{"d_shared_expert": 64, "vocab_size": 4096, "lr": 0.0144}
Below are experts of layer 5 (counted from 0) of a mixture-of-experts language model. Rows are named router (the router's row for the expert), down (a neuron's output weights, with its number) and show model dimensions 0-255. Each number is 128 + 24 x the weight over its row's rms, rounded and kept within 0 to 255.
Before each expert's rows: "comes before" lists some tokens at least twice as common just after its tokens as in all text. This comes from a sample of Wikipedia text that the model never trained on. Tokens count by the router's weight.

# expert 70
comes before: " |", "6", "7", "9", "8", "%"
router [130 157  90 123 158 108 147 166 131  70 116 112 156 127 120 128 104 129 151  94  98 123 141 101 108 116 147 141 128 125 142 140 140 113 170 148 120 108 196 130 137 172 133 147 116 158 104 140  88 124 144 163  87 140 119 120 154 152  99 130  93 123 140 108 140 113  87 140 152 184 107 110 150 143 124 181  88  96 152 140 168 126 122 127 119 136 123 105 179 152 141 152 156 104  88 127 105 111 132 153 142 120 101 110 129 127  96 121 116 118 133 168 165 112 127 146  68 107  95 102 136 124 175 105 104 138 111 125  91 106  93 125 142 181 137 146 113 128  92  96 128 148 110  86 126 122 120 110 140 162 105 142  90 138 105 104 136 137 138 144 120 138 101 146 133 158 122 122 121 158  76 128  90 141 143 104 162  98 145 155 132 123 146 130  90  99 111 110 108 129 159 126 115 149 111 136 108  92 134 153 112 120 143 120 155 137 110 118 164  81 142 144 121  68  93 121 110 145 138 124 127 149 107 158 120 163 130 112  97 144 103 156 111 113 178 171 118 118  75 172 163 101 100 100 113 136 146 158 151 126 114 123 144 135 111 161]
down0 [146 153 163 160 141 112 135 103 177  90  89 104 135 147 119 126 105 147 139 157 120 131 101 166 125 152 128 101 116 155 118 130 137 173 110 118 135 140  96 136 120 143 148 103 134 130 135 119 142 109 130 110 118 143 116 166 138 112  92 143 118 139  91 103 125 106 116 170 155 132 131  93 102 109 140 100 156 107 121 116 155 120  99 132 118  93 180  93  81  98 110  84 147 120 146 132 107 153 126  98 140 112 154 124 120 142 171  87  96 161 106 103 125  71 149  87 118  81  95 127 136 114 137 127 130 116 142 137  93  99 129 101 100  99 149 108 159 166 111  93 117 123  80 141 127 102 104 161 116 151 111 138 133 139 145 148 155 167 178 103 143 142 100 116 113 100  86 138 129 106 114 117 136 115 116  79 117 134 162 111 103  79 130 135 127 141 147 143 140  96 186 170 117  86 140 134 138 165 119 129 102 142 105 152 150 137 156  96 109 113  93 150 108 151 138 104  83 102 108 138 154 138 128 153 125 148 110 162 133 134 115 139 180 116  86 126 171 149 121  83 133 147 143 154  85 163 151 122  99 151 130 106 115 154 161 146]

# expert 64
comes before: "s", " |", "s,", "s.", ":", ","
router [101 101 147 121 110  88 158 113 161 115 149 109 139 115 145 139  75 144 132 150 175 124 146 124 150 148 144 133 129 140 123 134  97 134 139 152  96 143 125 124 160 143 133  97 121  97 133 114 176 168 140  87  78  81 140 136 125 114 171 112 140 113 139 186  99 116 113 111 106 135  87 112  89 149 178 199 151 116 136 113 114 143 115  84 128 121 121 116 121  96 151 127 159 113 136 101 127 119 129 137 123 130 127 147 110  91 126 125 129 141 118 132 101 107 111 131 137 123 125 113 135 134 142  88 123 127 140 120 146 143 131 101 117  91 144 154  99 106 148  94  72 138 110 101 146 130 100  75 162 127 126 141 115 144 100 150 154 107 103 136 121 108 134 106 178 136 135 119 124 102 163 114 170 111  95 110 120 111 150 104 132  80 239 132 156 142 114 118 180 130  94 132 133 128 117 111 103 160 120 122 132 116 174 124  88 112 141 130  82 141 110 115 111 120 137 124 119  85 107 123 114 148 116 143 108 116 135 104 110 150 196 132 120 118 145 114 165 112 128 131 126 181 147 135 102  88 141 145 171 138 119 116 122 119 159 113]
down0 [113 111 121 151 113 143  99 150 133 113 118 141 131 128 131 128 129 146 120 145 109 116  58  81 129 126  92 129 123 122 120 114 100 110 120 125 123  99 156 164 137 136 133 104 170 111 125 121 120 104 121 161 115  81 113 177 103 122 111 131 140 117 133 109 149 127 126 124  95 137  79  97 143 116 115 130 108 148 118 159 132 130 131  91 125 133 154 112 135  90 154 157 101 132 125 124 153 122 114 148 132 109 148 134 142 114 186 115  92 140 125 135 115  88 114 111 158 158 156 127 115 118  75 100 126  97 124 141 121 121 130 161 100 131 185 141 151 140 156 105 135  75 133  82 159 139 109 143 142 136 129 170 155 112 108 122  91  82 154 127 109 116 123 132 159 182 141 131 160 138 133 113 156 140 162 117 126  90  99 100 120 113 142  88 134  87 142  93 138 125 114 111  98 117 171 111 133 128  81 134  93  95 155 111 150 109  76 136 110 110 123 112 114 104 157 122 125 154  82 153  97 166  91 122  95 114 165 127 152 111 197 127 140 129 103 116  48 123 106 125 102 157 156 168 150  95 122 172 111 158 161 104 134 102 137 133]

# expert 43
comes before: "1", "7", "5", "2", "8", "6"
router [119 169 131  99 139 135 109 137 115 111 144 166 178 136 127 108 156 155 145 133 144  90 144 128 159  88 135 116 143 100 137 158 146 128 152 118 200 102 165 106 122 169 162 119  80 130 130 160 148  91 107 111 136 111 136 134 131 102 103 131 165 118 103  86 185 138 110  75 140 123  84 151 135 121 124 129  95 123 117 162 101 155 124  78 125 143 122 111 141 160 103  74 164 141 125 153 102 106 120 114 129 141 130  95 126 129  91 123 173 142 104 126 127 157 133 125 159 136  99 124 134 129 120 181  70  87 136 111 122 125 105 108  92 103 146  91 137 149 112 137 140 110 111 120 126 131 131  92 107 130 164 171 135 150 102 121 162 120 158  97 194  99 121 113 163 121 125 145 134 159 118  88 104 124 129  92 103 123 140 115 142 117 123 123 130 123 129  92 137 145 123  81 110 112 145 143 127  87 133 115 137 126 104 125 115 139 117 137 100 111  82 126 153 134  88 131 109 167 131 184  81 135 104 108 107 162 151 112 104 119 107 135 100 116 128 104 127 160 164 123 164 163  98  94 132 117 156 134 124 138 113 101 130 162 115 158]
down0 [160 116  91 137 154 136 145 130 102 124 146  91 134 142 141 150 101 140 143 198 171 178 105 110 155  88 124 148 105  85 119 134 133 118 135  94 108 122 125 150 167 122 149 129 103 118 121 150 103  94 133 145 157 167 170  97 144  89 148 126 129 148 151 149 130 125 142 121 100 119 118 122 102 139 128 141 158 130 123 115 103  72 107 135 125 126 145 181 127 172 135 102 138 117 127 117  92 129  80 127 139 143 139 108 134 104 152 134 104 109 146 149 140 162 166 147 149 146 101  91 101 126  98 136 127 139 143 140 115 102  83 115 134 126 118 165 111 105 132 108  80  98 142 103 111 111 149 155  94 105 131 122 139 130  97 137 148 149 118 134 114 126  94 144 149  94 135 130 150 159 161 104 131 106 156 121  90 112 114 109  67  98 137 161 154 111 115 160 130 135 109  94  98 139 129 126  94 142 150 122  94  98 111  93 139  95 119  91  96 126 140 112 145 127 134  77 116  93 114  89 131 150 123 102 141 123 151 120 139 100  82  91 109 139 104 105 159 130 175  99 105 138 182  94 120 130  84 168 156 149 149  67 137 111  98 140]

# expert 49
comes before: " the", " a", " his", " this", " 201", " her"
router [122 144 129 107 143 123 162 136 141 126 136 119 117 111 136  85 171 100 149 175 109 170 143 148  91 126 149 134 111  92 128  98 110  93 159 132 150 129  50 126 137 114 135 136 144 133 137 111 129 127  92 128 118 158 187 111 135 145 113 153 129 150 186 139 136 128 102 107 154 139 106 139 123 134 155 115  88 129 148 108 140 143 151 186 146 140  81 117 114 130 133 137 141 131 177 161 169 115 102 104 140 127 111 129 126 125 145 175 133 123 119 128 141 131 138 131 166 134 146 108 126 133 152 113 175 103 145 125 139  81  86 109 133 144 106 119 140 104 114 138 154 106 154 143 122 129 103 147 130  96 106 150 159 107  98 122 107 154 160 109 117 128 162 104 134 132 101 147 107 116  71 110 160 126 118 137 111 149 145 145 120  94 129 136  73 122  98 133  77 107 153  59 117 126 128  84  89 104 109 139 109 122 113 123 180 147 132 142 150 116 151 134 119 137  82 117 151 167 114 140 145 112 137 138 138  97 147 140 122  79 115 129 164 185  82 139  93 107 100  98 128  84 143  96 120 144 105 176  85 145 146 136  99 145 114 147]
down0 [100 139 142 129 100 122 130 124 105 115 139 140 115  99 115 108 161 102 148 146 158 140 123 173 153  96  89 104 138 106 101 138 130 151 106  85 127 138  85  85 162  82 110 115 150 134 173 154 136 122 128  93 130 149 143 113  99 145  86 162 173 114 169 100 113  88 159 127  89 161 120 147 121 120 149 151 159 108 104 120 144 118 129 159 137 112 130 140 103 123 156 133 134 131 129  99 110 100  87 133 144  89 127  60 121 141 158 155 115 101  93  91 109 123  88 170 116 100 187 122 157 131 131 142 142 109 177 150  87  99 138 146 135 175 152 130 130 135 127 121 112 131 106 114 163 144 108  93 114 123 113 150 142 131 134 157 122 144 124 108 176 133 170 121 137 105 177 114 155 132  92 149 100 155  98 129 138 131 114 129 139 151 124 136 106 150 160 134 136 169 161 150 157  92 112  97 103 106 146 123 113  83 114 158 118 146 172 133 140 132 133 136 100 133 111 156 140 123 107 132 134 148  70 127 162 108  97 162 122 143  88 115 137 149 159 142 140 106 117 110  96 117 104 136 144 166  94 122 102 124 115 148 139 174 177 129]

# expert 65
comes before: "\n", " ", " and", " The", " is", " was"
router [137 144 102 145 140 140 120 155 143 127 106 134 215 151 126 146 112  89  96 145 138 144 114  78 174 107 113 113 130 162 112 135  98 148 147 131 134 141 131 114 133 166 134 132 135 162 119 150 121  94 141 120 110 150 139 109  98 109 175  76 146 116 102 162 165 129 110  97 109 128 101 137 108  85 127 109 164 130 141 126 148 133 112 122 174 124 127 112 111  97 116 129  75 127 166 145 150 108 106 139 122 123 112 110 110 121 124 149 144 140 147 111 125 120 111 143 104 129 147  85 117 134 110 124  99 162 132 112  98 161 103  99 174 103 175 143 140 126 151 117 142  88 121  87 100 109  99 153 125 152 150 137 152 131 116 145 163 114 101  94 114 136 145 138 127 138 149 119 139 120 163 136 117 130 139 133 134 121 143 109 146 161 113 133 127 110 154 124 134 124  97 103 100 139 157 120 167  97 178  83 124 119 116 104 133  59 147 146 139 159 106 158  95 149 178 122 129 108 170 117 129 185 134  83 110 131 119 102 128  90 137  96 144 110 150 142 125  84  65 159 155 181 146 123 161 149  85 129 165 123 166 113 128 145 155 111]
down0 [ 92 129  92  76 140 178 151 135 127 167 167 119 123 150 143 106 133 164 106 146 145 146 123 126 114 148 110 128 123 137 134 140 142 182 167 146 166 129 149 109 126 127 123 110 116  91  92 107  99 154 142 109 125 113 122 112 138 111 116 125 105 137 137 153 180 114 121 152  93 159 120 111 147 129 111 148 115 101 128 143 141 104 138 174 130 107 126 108 146 154 123 103 145 101 150 125 142  93 133 108 182 117 118 125 113 118 130 143 147  91 144 100 127  95 134 104 101 120 124 136 108 133 103 121 107  74 161  87 102 158 148 186 117 170 127 142 170 151 161 124  49 120 146 137 138 156 137 143 122 154 139 122 154 128 133 104 128 110  88 139 134 101 113  91 161 133 127 128 144 138 179 155  89 103 136 148 100 107 106 141 137 122 101 122 160 142  89 118 127 125 171 136 124 105 142 105 124  99 126 126 158 168 142 119 113 132 141 125 156 107 162  58 123 132 116 152 125 141  77 137 114 136 130 164 179 197 158 139 107 108 195  97 101 124 132  93 134 137 108 151  98 144 122 131 145 123 136  96 152 122 148 162 120 116 160 112]

# expert 28
comes before: "\n", "-", "|", "The", "===", "=="
router [ 92 139 142 133 138 133 139 154 124 142 169 100 101 150 128 142 157  86 124 120 127 134  51 149 149 172 113 142 106 188 140 132 136  98 141 112  97 127 158 108 104 131 115 127 147 113 115  98 135 134 106  91 138 124 125 137 105 124 113 146 120 109 123 133 145  86 135 135 170 113 162 127  85 114  99 112 160 115  86 179 137 155 130 108 122  95 136 119 145 116 124  73 158 181 136 157 126 146 120 132 130  94 166 154 117 123 112 122 151 100 142 160 126 131 126 165 160 117 155 101 119 129 108 167 103 140 126 152 109 117 159 166 159 174  62 110 127 131 168 103 151  74  95 117 151 120 150 113 136  99 127 149  99 132 141 129 136  85 109 145 129 133 132 103 121 103 110 139  97  97 104 127 138 171 132 125 135 114 160  86 166 150 134 138 147 117 109 127  81 128 128  71 136  88 111 130 128 140 155 142 108 106 100 134 138 113 160 136 127 154 138 150 158 120 161  87 143 127 102 147 128 130 150 147 158 132  74  74  90 123 110 143 154 141 134 150 102 158 130 118 134 132 132 134 116  70 129 164 139  81 110 115 121 115 100 163]
down0 [123 135 168  95 139 116  88 127 100 118 162 121 125 180 143 132 100 104 110 151 128 132 106 157 149 118 100 114 107 129  96 155 132 108 121 130 109 119 108 214 111 169 111 114 122 159 135 155 128 119  95 134 118 150 130 127 133 108 120 140  95 152  86 128 103 153 135 114 175 122  95 131 139 123 127 135 120 158 129 126 138 126 160  87 112 146 115 141 112  89 124 115 148 134 147 114 144 125 154 127 178 116  89 134 130 102 128 136 144 155 136 141 166 128  99 115 126 107 127 111 122 175 139 143 138  87 134 146 123 142 153 143 110 147 147 113 142 144 111 145 144 112 137 126 177 127 117 110 112 110 172  78 132 117  85 128  99 130 136 145 154 108  89 126 129 152 105 157 136  92 152 144 108 133 103  52 145 136 105 159 119 168 158 136 153 123 109 118 153 171 179  80 129 116  76 118 128 118 119  98 161  82 123 101 147 129 156 129 133 144 123 134 130 131 116 141 130  83 128 140 122  61 123 121  98 189 179 124 128 160 127 125 132 120 109 136 106 147 167 155  97 152 108 209 113 119 170 135 150  95 120 126 114 103  96 131]

# expert 56
comes before: " to", " the", " in", " a", " by", "ed"
router [ 83  96 121 110 165 121 148 132 151 139  80 155 107 139 118 114 137 123  96 104  94 105 183 103  99  95 140 149  92 105 113 126 142 145 133 141  97 131 148  87  96 107 166 152 133 143 170 179 128 120 105 122 147 125 128 128 109 166 148 126  98 140 136 117 119 121 101 135 176 154 149 146 139 144 117 156 154 126 153 102 110 103 127 164 134 103 130  97 113 137 102 141 112 111 137 129 151 119 165 103 114  87 124 144 135 107 126 147 126 138  94 161 121 153 133 129 167 100 101 141 124 113 104 142 183 150  84 113 112 126 148  83 151 161 139  89 145 137 133 136  96 136 112 138 125 148 107 151 159 121 135 108  83 134 123 117 139 136 143 108  91 119 102 134 121 119  96  91 167 139 132 128 113 104 100 108  92 189 138 147  84 140 153 110 155 131 156 108 112 152 129 112  80  85 127  86 123  99 141 102 144 159 180 132 107 117 139 160 138 129 179 136 142 109 146 151 105 134 155 162 115 143 164 148 116  94 107 175 133 117  70 114 156 108  85 117 146 107  67 102 116 104 133 131 105 124 138 150 110 162 135  97 127 135 161 111]
down0 [145 146 145 114 111 141 150 165 121 143 123 104 167 127 163 154 114 144 108 143 141 156  85 124 143 102  86 116 157  91 129 117 120 137 129 134 141 122 135 161 189 157 104  78 121 172 107 137 123 155  71 100 119 138 115 107 154 122 119 131 174 121 154 160 114 158 130 143  73  86 108 154 141 118 109 121 148 135 117 145 136 131 142 120 121 205 109 135 136 130 141  98 133 124 129 165 135 118 118 153 117 154 107  94 126 161 136 135 121 116  95  70 138  98 140 156 111 128 132 139 136 147 138  85  89 133 106 171 155 155 141  86 178  70 118  77 107 145 144 143 137 103  81  94 100 109 151 125  96 139 107 110 173 148 107 163 149 118 134 136 122 156 122 102 117 101 164 140 162 101 102 131 105 151 119 114 163  98  86 146 116 140 154 132 109 134 106 150 117 125  94 106 134 141 137 125 165 126 101 123 139  99 163 129 152 141 111 143 108 107 134 119 149 145 158  95 160 146 125 142 153 170 148 102 121 129 155  82 120 128 151 154 106 132 145 104 100 104 114 181 144 128 148 143 119 165 123 108 134 124 129 102 181 124 107 119]

# expert 60
comes before: " ", "\n", " 0", " 1", " 2", " 3"
router [155 163 139 167 126 128 173 129 169 115 150 106 125 126 117 161 146 111 125 131 130 119 149 131 146 120  97 115 132 128  72 148  92 105 142 118 107 219 102 104 129 124 132 147 135 110 113 157 123 144  99 122 135  91 171 156 159 131 126 132 129  98 171 150 140 116 145 147 111 109 145 109 130 140  96 114 163 107 164  91 136 141 125 146 136 164 138 129 126 137 139 153 137 123 146 120 118 164  84 170 118 128 119 129 137 130 118 163 131 104 133 112 165 146 132 113  45 149 152 134 111  98 110 109 147 111 148 111  99  90 198  91 163 177 160 124 148 117 155 148 111 109 107 135 133 139  99 101 129 110 143 112  91  98 129 141 140 129  94 130 134  98 149  94  92  96 122 152 121 155 151  85 126 113 119 116  74 174 106  99  99 147 133 152 137 142 128 104 132 136 179 110  94 119 149 116 137 137  98 169 101  99 108 116 134 111 138 129 165 129 156 146  84 149 140 117 139 102 140 137 105 158 104 128 122 133 113 118 116  83 145 132 145 102  89 126 114 105  99 104 158 128 109 146 129 126 115 145  93 159 153  96 105 119 108 184]
down0 [140 119 122 122 170 151  70 108 114 126 104  88 164 107 205 111 109 113 100 120 131 142 122 100 134 106 127  73 111 153  89  99 116 200 157 158 164 121 129 136 110 116 120 117 132 124 105 106  85 111 138 135 100 121 124 133  99  99 162 113 130  95 105 134 139 137 121 133 188 135 135 129  74 123 128 139 117 145 112  92 104 139 111 120 143  90 146  95 157 192  95 150 141 144 155 132 168  89 103 117 137 130 138  97 128 140 136  91 125 135 113 126 116  91 137 113 135 109 162 121 123 109 141 176 137 140  64 131 125 156 117 142 139 119 141 110 117 129  87 146 131 134  64  64 105 101 120 128 115 106 119 119 175  85 104 151  92 103 103  98 113 126 146 123 149 120  93 130 132  88 142 130 128 148 128 124  80 132 131 138 132 138  98 126 106 133 139 152 138 127 138 139 130 135 121 139 142 168 147  96 100 130 125 159 141 132 129 144 109 115 136 133 105 149 145 119 107 141 127 139 120 138 120 157 122 146  98 147 161 142 177 161 123 148 155 109 121 148 118  85 102  85 184 107  87 118 132 138 105  98 100 131 123 114  81 155]

# expert 78
comes before: " |", ";", "1", "5", "6", "4"
router [115 127 173 114 109 130 127  88 115 104 107 120 114 115 114 172  98 132 107 117 101 147 154 144 133 116 146 139 142 165 103 172 105 146 124 136 129 142 167 129 137 111 119 152 142 161 130 155 154 127 142 134 100  87  95 119 133 143 119 150 118 122 169 125 126 123  66 104 129 138 103 131 174 145 113 140  70  71 134 141 149 124 116  99 132  96 153 109 163 125 126 125 160  87 104 147  86 103  97 162 163 159 101 122 156 170 106 134  72 148 110 151 107  97  99 146 110 134 133 148 129 117 166 133  66 130 105 110 118 118  89  95 136 166 135 136 128 130 101 150  88 148 153  77 168 145 125  90 111 144  87 171 111 106  97 123 146 146  89 131 152 141 141 124 168 143  95 121 102 158 137 124 132 134 133 117 149  93 155 120 117 102 119 129  66 147 105 146 105 114 160 162 158 131  95 137  85  93 137 141 105 123 176 187 123 114 104 119 124 136 121 125 103  94 103 123 132 143 124 111 115 156 123 148 129 137  89 150 136 161 145 134 127 155 121 117 102 142 113 128 138 124 175 106 151 144 158 151 160  97 100 133 148 111 112 142]
down0 [ 86 155 128 162 133  81 117 105 123 122 103 145 105 102  95 119 166 142  87 109 147 141 120 109 121 119 135 108 147 121 132 136 132 154 143 173 173 145 134 137 155 124 147 129 132  89  63 120 109 145 142 129 136  82  96  95 172 103 102 154 191 135 148 142  73 145 104 115 105 176  87 139 125 159 123 146  95 141 142 140 118 116 168 155 158 107 157 153 136 125 102 110 175 118 101 148 109 132 163 123 113 112 118 122 108 100 146 125 144 127 147 161 109 106 104 145 132 143 137 138  89 133 114 128 115 131 128 132 126 101 143 140 138 149  97 116 104 121 134 170 106 138 106 149 121 137 133 111 112 109  95 108 125  87  83  98  86 138 114  95 119 120 120 135 106 130 123 130 141  83  97 149 104 122  95 101 144 106 174 127 107  88 128 168  97 118 130 145 168 129 129 102 129 125 106 152 150  79 137 114 115 132 152 164 158  92 139 122 139 137 138 162 167 156 136 147 128 142 138 147 174 136 131 105  61 124 135 109 135 122 188  97 117 120 127 133 186 121 153  97 178 140 163 143  99  98 136 104 119 117 129  90 146 141 163 146]

# expert 47
comes before: " the", "|", " be", " a", "A", "The"
router [ 96 190 145  92 129 139 131 141 105 150 101 122  88 119 138 127 118 134 141 143 102 183 148 138 141 122 152 126 107 185 154 110 117 122 145  87 178  89 103 120  99  91 104 137 151 105 123 127 125 111 100 127  99 130 164 132 111 166 104 137 114 122 153  98 123 139 158 116 138 102 122 133 154 118 130 122 104 112 108 136 181 138 115 112 125 114 118 119 175 102 114  98 106 112 127 115 137 103  57  95 193 134 121 139 161 116 150 155  90 157 139 137  99 120 151  93 145 142 134  92 120 142 141 113 154  94 138 131 110 127 115 125 103 161 124 107 155 159 126 126 140 107 133 160 157 156 115 141 126  77 107 165 158 141 165 168 128 132 111  92 158 146 156  87 144  86 103 132 122 150  76  97 146 132 150 119 134 182 110 120  87  93 136 158  93 142  66 132  89 113 154 120 141 137 114 139  95 129 130 168 132  90 128 137 130  97  82  97 116 109  98 130 115 129  78 135 130 154 112 123 119 125 123 111 142 119 164 151 101  85 128 130 133 134 149 122  99 102 141 105 143 115 138 146 127 114 169 133 109  77 142 145 129 141 110 117]
down0 [112 127 110 109 122 141 113 131 163 144 143 164 156 157 106  95 142 115 128 117 103 121  98 131 116  94  95  95 124 149 159  96 137 117 157 120 129 151 184 146 161 124 116 176 101 134 150 117 127 122 152 173 172  95 103 156 174 111  94 133 139 139 117 125 110  91 127 109 113  84 141 118  72 137 101 145 158 123 152 149 105 139  78 160  95  99 145 116 137 135 179 160 152 124 108 110  96 128 138  94 114  89  77 129 129 133 125 110 141 108 106  90 119 133 156 141  84 169 139 109 151  90 126 162 124 112 104 130 145  88 139 144 142  77 145 130 137 116 146 105 152 131 164 109  99  99 168 117 145 149 110 132  92 124  88 114 143 145 159  93 164 137  99 122 126 116 153 148 126 138 128 134 135 137 122 119 141 122  84 117 127 142 116  96 149 156 152 126 136 129 134 125 109 161 131  79 169  84 122 149 175 171  63 123  88 154 152 141 117 130 117 135 127 142 157 121 122 103 127 130 148 151 154 132 122 142 156 129 129 126 111  91 147 117 165 160 162 102  92 163 104 144 124 123 129 123 155 125  95 112  97  89 125 106 179 148]

# expert 32
comes before: " of", ".", " in", " and", ",", " to"
router [101  75 135 102 117 123 111  95 156 126 156 138 121 137 119 111 142 126 131 157  99 108 153 131 117 123 126 145 118 126 144 142 109 150 143 143  82 167 164 112 113 128 111 117  88 113  99 104 174 115 159 109 142 165 143 119 121 135 132 119 155 140 139 141 135 133 131 130 103 120 113 108 143 124 120 181 149 121 138 111 128 104 134 118  83 119 127 151 110 126 117 130 129  48 104 108  99 134 144 108 115 149 127 106 110 110 143  97  79 111 128 132 110 112 128 118 158  93 165 139 133 132 131  86 104 180  76 126 114 150 117 133 135 122 145 120 109 128 120 130 144 144 129 115 155 122 145 116 118  79 146  83 168 115 140 126 140 122  89 121 143 127 107  99 109 113 143  88 114 133 158 130 113 117 122 146 179 141 111  95 126 161 194 121 156 108 136 122 144 148 154 150 128 122 172 105 166 135 126 139 157 174 222  95 112 128 131 185 129 175 126 137 126 124 221 165 128 116 126 144 139 114 120 103 133 136 147 182 120 113 131 143 153 124 133 108 177 116  60 132 104 142  97 128 119  99 114 139 132 141 132 116  98 117 155 101]
down0 [125  92 114 101 117 117 117 114 127  99 159 120 138 125 122 148  99 164  95 108 122 188 130 129 113 146 146 127 142  83 127 128 156 156 143 114  90 112 157  97 124 148 108 126 104 124 145 145 162 118 158 129 140 163 173 120 132 113 103 125  90 149 175 142 155 100 178 173 154 128 111 112 179 128 132 129 117 132 141 128 135 173  94 105 176 151 117 176 138 146 142  87 122  96  97 125 114 113 204 122 117 104 118 154 145  97  92 101 136 111 131 110 131 113 112 190 161 136 148 112 120 128 139  98 160 159 133 111  90 151  85 119  93 126 138 121 145 154 111 141 113 154 113  94 112 116 117 137 151 133 120 158 118  73 110 140  82 124 150 107 152 154 123 117 121 142 127 134 131 116 138 118 126  98 147 143 131 114 153 102  87 116 168 108 134 122  95 105 123 113 110 130 116 111 114 121 128 115 127 102  97 136 137 135 166 118  99 142 143  87  86 146 110 139 140 152  90 125 104 117 128  53 123 158  98 156 150 121  92 101 159  83 130 117  78 114 108 127 134  97 107 115 140 168 148 120  87 154  99 156 155 132 138 149 125 155]

# expert 73
comes before: " ", "\n", " 0", " 1", " —", " 2"
router [149 146 115 140  99 109 169 125 165 100 111 113 144 108 156 161 173 146 160 149 118 117 155 149 150  82  95 172  92 146 108 126 122  97 121 120 122 143 104 137 136 120  96 119 125 124  87 116  98 108 127 135 175 102 179 147 185 158 125 126 117 134 130 136  92 139 143 158 106 118 120 149 139 126 130 126 128 115 121  97  97  97 152 131 128 175 104 138 161 140 107 135 127 121 157 118 102 121 125 143  95 109 119 117 145 107 155 171 164 136 117 103 173 140 135 116  94 121 155 152 122 119 119 110 153 122 154 139  91  98 192 126 130 160 143 147 118 149 154 125 141  69  93 126 127 112 122 125 119 153 139  99 128 130 119 125 142 113  75 146  93 135 145  89 121 109 146 134  98 106 117 117 144  87 108  75 118 140 102  81 130 145 169 123 111 141 154  86 157 114 161 108 133 126 155 133 133 128  76 181  67 104  92 123 182 110 177 147 157 139 141 136 125 118 151 107 120 141 153 125 142 167 115 103 103 123 127 149 108 124 118 100 111 115  77 168 142 115  89 121 136  94 101 148 139 133 104 138 129 140 156  74 115 141 134 139]
down0 [177 142 114 193 152 146 133 143 123  76 117 150 131 119 142 182 128 163 119  92 103  98 170 126 112 106  72  90 116 137 111 132 126 118 152 116 133  99 111 124 115 124  93  96 144 104 141 143 125 137 117 133 144 138 166 134 120 120  97 141 161 139 150 134 112 141 123 175 136 154 133 136 136 135 126 134 125  99  88 142  59 156 132 139 148 112 119 119 125  81 161 170 129  79 143 161 112 100  99 145 163  92 101 137 117 110 124 155 122 136 132 117 117 137 113 106 148 104 105 153 104 129 152 130 134 128 156 116 111 161 122 139 137 118 144  66 154 110 135 110 155 131 148  73 139 121 106 146 134 119 122 154 160 105 111 159 109 140 135 125 101 128 150  66 126 107 133 194  94 128 111  87 135 118 147 145 107 153 125 134 160 109 116 101 139 113  85 128 170 184 126  95  77 183 131 150 155 118 109 135 115 137 119 154 165 114 116 116 109 166 138 131 142 127 157 120 182 141 146 108 123 108 178 135 122 117 118 156  81 104 131 113 155 124 103 109 129 129 123 120 106 150 156 131 142 138  85 165 120 101 123  96 149 118 138  95]

# expert 66
comes before: "\n", " The", " was", " he", " He", " In"
router [156  81 117 143 116 138 101 156 154 100 163  93 151 112 118 135 115 133 133 132 133 156 126 116 130  87 141 134  89 127 112 120  85  97 177 118 111 109 154 125 129 130  84  75 185 125 138 121 162 116 162 112 103 150 131 123 110 142 110  53  88 147 164 142 166 118 119 103 161 119 122 117 137 117 114 158 124 116 121 141 116 154 114 154 145 111 121  95 142 143 140 122 155 145 130 158 125 119 134 149  79 123  98 123 108  96 173 134 119 185 144 135 106 134 124 127 146 139 119  96 129 121 124 180 106 132 134 182  94 124 127 136 149 128  61 170 137 128 124 149  90  77 152  90  97 135 114 178 129 124 147 122  90 135 100 145 109 111 150 154 163 148 126 137 185 100 130 150 105 106 127 121 108 153 114 125 161 136 142 131 138 127 114 137 137 140 114 153 118 113 121  84 153  96 134 103 148 117 129  97 112 145  98 141 165  79 147 118 155 138 130  91 154 158 141  98 156 137 108 102 136 144 141 119  97 138  98 103 120 157 137 128 168 131  97 123 124 115 157 164 104  73 111 161 143 167 133 105 129 130 128 127 151 142  83 166]
down0 [118 112 110 153  85 192  58 130 146  49 144 163 165 150 149 137 134 115 116 153 149  97 102 112  84 111 141 120 131 138 123 129 107 131 138 152 155 122 160 114 135 126 173 149 123  98 118 129 146 121 102  85 151 113 112 119 162 121  92 141 124 118 145 113 123 142 110 106 125  67 130 112 130 105 113 141 145 128 104  71 186 148 110 146 116 104 121 161 148 121 102  99 126 135 114 125 145  96 114 125 166 119 184 100 164 143  86 113  85 109 135  99 157 139 150 104 131 157 114  85  74 103 137 136  97 183 128 123 108 149 147 102 157  87 131 110 127 139 138 120 123  86 158  93 116 131  89 137 105 151 109 110 111  99 144 122 137 104  76 134 128 114 107 105 133  94 142 125 145 107 149 148 132  96 152 126 147 126 141 154 167 117 116 119 138  91 128 106  91 107 103 132 130 152 124 115 136 142 134 142 117 132 120 131 156 128 129 121 111 162 130 103 163 106 145 147 151 143 123 124 101  77 115 164 135  96 101 165  97 148 170 135 100 115 169 104 130 129 149  90 118 139 124 140  79 109 129 132 152 124 114 146 164 133 112 133]